From a checkpoint of a small mixture-of-experts model trained on Wikipedia.
Size: vocabulary 4641, 35.2M parameters.
Experts: 128 experts in each of 7 layers, 3 picks a token.
Training: a variant of Muon for the experts, 658M tokens, 5023 steps.
Below are experts of layer 2 (counted from 0) of a mixture-of-experts language model. Rows are named router (the router's row for the expert), gate (a neuron's input weights, with its number), up (a neuron's input weights, with its number), down (a neuron's output weights, with its number) and show model dimensions 0-127. Each number is 128 + 24 x the weight over its row's rms, rounded and kept within 0 to 255.
Before each expert's rows: "raises" lists some tokens whose logits its average output raises strongly, later layers aside. This comes from a sample of Wikipedia text that the model never trained on.

# expert 66
raises: "0", ".", "th", "3", "7"
router [140 184  94 138 121  92 123 128  88 107 151  97 116 144 128  98 115 124 140 116 165 111  89 116 118  95 154 148 107 118  96 130 145 115  85 158 135  81 165 133 134 113 117 114 159 144 135 124 129 110 119 128 123 138  96 152  96 112 124  70 140  71 122 128  96 138 173 125 111 176 135 135 143 139 123 127 101 153 127 102 137 130 104  84 153  81 111 111 154 121 118 104 108  99 136 170 115  74 106 159 123 121 115  93  96 129 101 148 111 123 115 116 158 139 126 142  97 169 121 115 116 164 147 133 102 116 110  85]
gate0 [109 173 111 109 156 106 119 146 135 114  98 111 145  97 100 132  95 175 135 124 139 113 118 113 126 121 115 137 113 118 119 144 156 117 129 122 134 166 101 129 132  97 158 155 130 159 162 129 116 164 110 158  89 119 122 143 138  54 159 110 177 149 126 136 100 148 130 140 122 124 140 123 117 153  99 139 138 146  98 142 135  92 106 129 136 140 143 173 120 144 137 146 151 102  91 107 129 158 158 174 160 150 119 162  78 140 148 142 108 138 120  79 111 121 100 146 131 111 115 138  73 199 133 109 133 115  92 149]
up0 [ 75 160 117  81 176  95 107 127 135 109 106  81 147 113 146 139 108 165 141 115 138 119  94 111 129 154 169 132 134 126 154 130 157 142 103 134 141 133 131 134  88 107 158 136 147 135 178 125 104 130 109 127  99 129  79 140 151 118 172  96 143 164 125 154 102 138 110 131 128 109 143 120 130 184 108 149 158 139  93 119 131  91 110 120 107 145 184 158 166 173 110 138 148 123 116 124 107 144 147 158 140 134 123 140  98 143 106 129 129 157 106 121 126 148 111 141 119  98 148 131  69 168 147  99 119 112  90 139]
down0 [150  92 135 130  97 159  97 105 107 121 114 113  78 123  92 105 125 135 102  96 127  99 103 124 120 187 125 158 116  96 152 110 118 136 124 168 144 115  91 114 104 141 113 151 136 162 126 139 118 157 172  89 199 139 188 134 115 118 145 128 148 116 122 137 148  94 112 126 157 115  94 187 133 131 127 127 135 200 137 135 108 144 142 134 136 163 100 117 129 152 146 179 129 113 143 121 162 141 117 126 123 158 178 133 116 137 101 137 122 124 164 112 124 132 122 157 120 111 141 136 130 121 140 137 107 160 130  88]

# expert 102
raises: " of", ",", ".", " in", " ("
router [131 155  90  95  66  92 119 159 134 118 110 156 101 150 143 103 123 102 177 121 128 138 138 139 101  85 133 124 111 128 136 153 144 114 121 124 132 112 156 162 125 140 109  95 162 132 150 165  98 117  94 130 117 128  95 142 105 129 119 139 111  96 132 104 145 172 145 143 115 152 136 144 186 116 171  91 147 127 118 125 132 120 138 111 120  71 110 143 117 111 129 111 145 140 145 176 103 123  97 136 113 106  80  78 152 109 104 138 165 121  87 132 123  97 172 177  85 111 128 119 113 118 140 110 102 119 113 139]
gate0 [116 113 123 176 114 137 127 111 165 138 132 132 140 132 146 115  98 135 102 140 103 142 134 159 171 129 148 133 156 129 121 118 110 153 145 135 136 119  99  98 141 119 168 136 103 106  69 139 156 108 211 120 143 116 145 108  74 109 120 131  94 121 120  89 116  71  84 130 150 133 123 129 135 100 144 153 139 154 111 113 153  95 151 106 135 114 117 105 153 153 111 111 113 167  91 132 118 130  95 107 106 146 126 122 145 121 181 155 120 116 113  91  76 152 136 145 130 124 109 155 132 148 138  68 125 118 133 172]
up0 [126 106 166 133 165 120 145 152 133 141 133 135 165 126 122 143 115 116 165 110 136 125 111 146 112 143 119 105  52 111 111 120 199 115 153  85 126 154 195 181 104  94 123 133 108 133  81 130 108 128  98 149 118 164 182 133 140 143  83 126 156 134 121 114  91 160 125 129 130 100 115 129 118 125 127 123 133  94 156 168 123 159  96 107 124 119 155 124 111 131 145 117  77 139 110 127 115 141 131 100 115  94 124 143 164 139  85 126 131 103 115 129 118 120  77 144  92 142 108 127 139 146 125 109 103 116 131 106]
down0 [141 149 102 139 135 167 154 149 158 100 117  95  85 158 123 119 170 123 118 118  94 133 146 147 118 114 163 120 138 125 119 127 154  46 165 127 144  88 111 123  81 135 145 122 135 122 129 123 142 129 130 140 128 119 137 119 138 146 127 129 136 146 123 126 137 138 157 180 120 124 102 122 153 117  94 133 101 109 154 104 122 173 180 159 114 161 140 153 123 138 145 129 142 121 111 137  77  96  80 154  97 119 106 115 118 109 132 139  96 140 170  85 118 124 179 136 101 110 166 126 100  80 170 157 136 143 128 106]

# expert 99
raises: ".", "op", ",", " and"
router [129 175  98 101 102 109 129 162 117 102 113 106 134 128 122 106 105 124 144 146 147 123 103  85 117  83 164 145 133 130 118 150 127 116  92 145 137  90 181 149 144 139  98 112 146 114 120 107 132 153 144 134 139 136  94 120 110 134 101  95 121  74 133 157  90 141 165 133 120 172 137 131 139 164 132  84 106 130 125 133 124 127  66  89 113  86 104 116 155 112  75 136 100 128 120 162 120  77 101 143 125 108 110 109  90 118 114 170 122 123 114 129 146 132 145 133  76 156 105 115 103 159 145 134 111 115 130  93]
gate0 [107 100 102 142 157 109  92 126 126  82 118 104 138 129 148 142  91 141 134 199 139  96 141  94 142 102 125 129 144 177 167 154 121 121 144 167  78 134 163  99 119 135 127 112 129  93  80 111 145 125 147 139 134 146 174 111  84 139 149 101 143 129 141 107 129  91 147 131 134 130 101  81 104 140 117 107 132 107 105 135 110 102 152 115 100  97 147 134 107  93 112 121 141  65 144 133 154  96 109 137 114 123 128 122 133 154 124 145 172 175 101 128 113  98 121 149 116 131 139 153 146 165 173 138 140 125 142 146]
up0 [152 128 158 122  79 138 154 133 130 155 132 134 101 116  77 102 160 108 125  45 117 140  88 166 120 152 141 104 104  93  83 102 158 139 129 105 176 123  92 143 132 144 129 115 109 168 172 134 108 157 111 121 134 122  95 138 147 134 119 128 119 142 113 134 138 148 101 140 117 115 151 170 169 123 149 148 129 132 147 137 131 161 128 133 144 152 101 127 142 183 151 132 140 182  98 120  82 142 119 117 117 114 142 150 137 117 142 110  91 109 149 114 149 162 127 131 143 125 123 117 115  83  77 122 130 147 147  90]
down0 [141 141 138 122 130  99  68 125 135 128 139 106 109 168 158 107 135 132 120 175 173 107 161 109 134 139 149 119  83 158 127  99 124 129 167 122 111 115 151 146 136 126 143 122 111 106 157 111 130  81 124 148  99 133 154 112 129  91 113  56 130 159 125 120 130 102 160 120  93 126 125 127 129 153 103 101 140 119 122 117 141  99 111 157 112 135 187 130 110 115 106 153 119 120 164 127 139  85  89 158 112 158 143 112 161 172 149 133 122 139  83 133  77  93 128 123 136 171 139 124 168 132 142 104 141 111  99  90]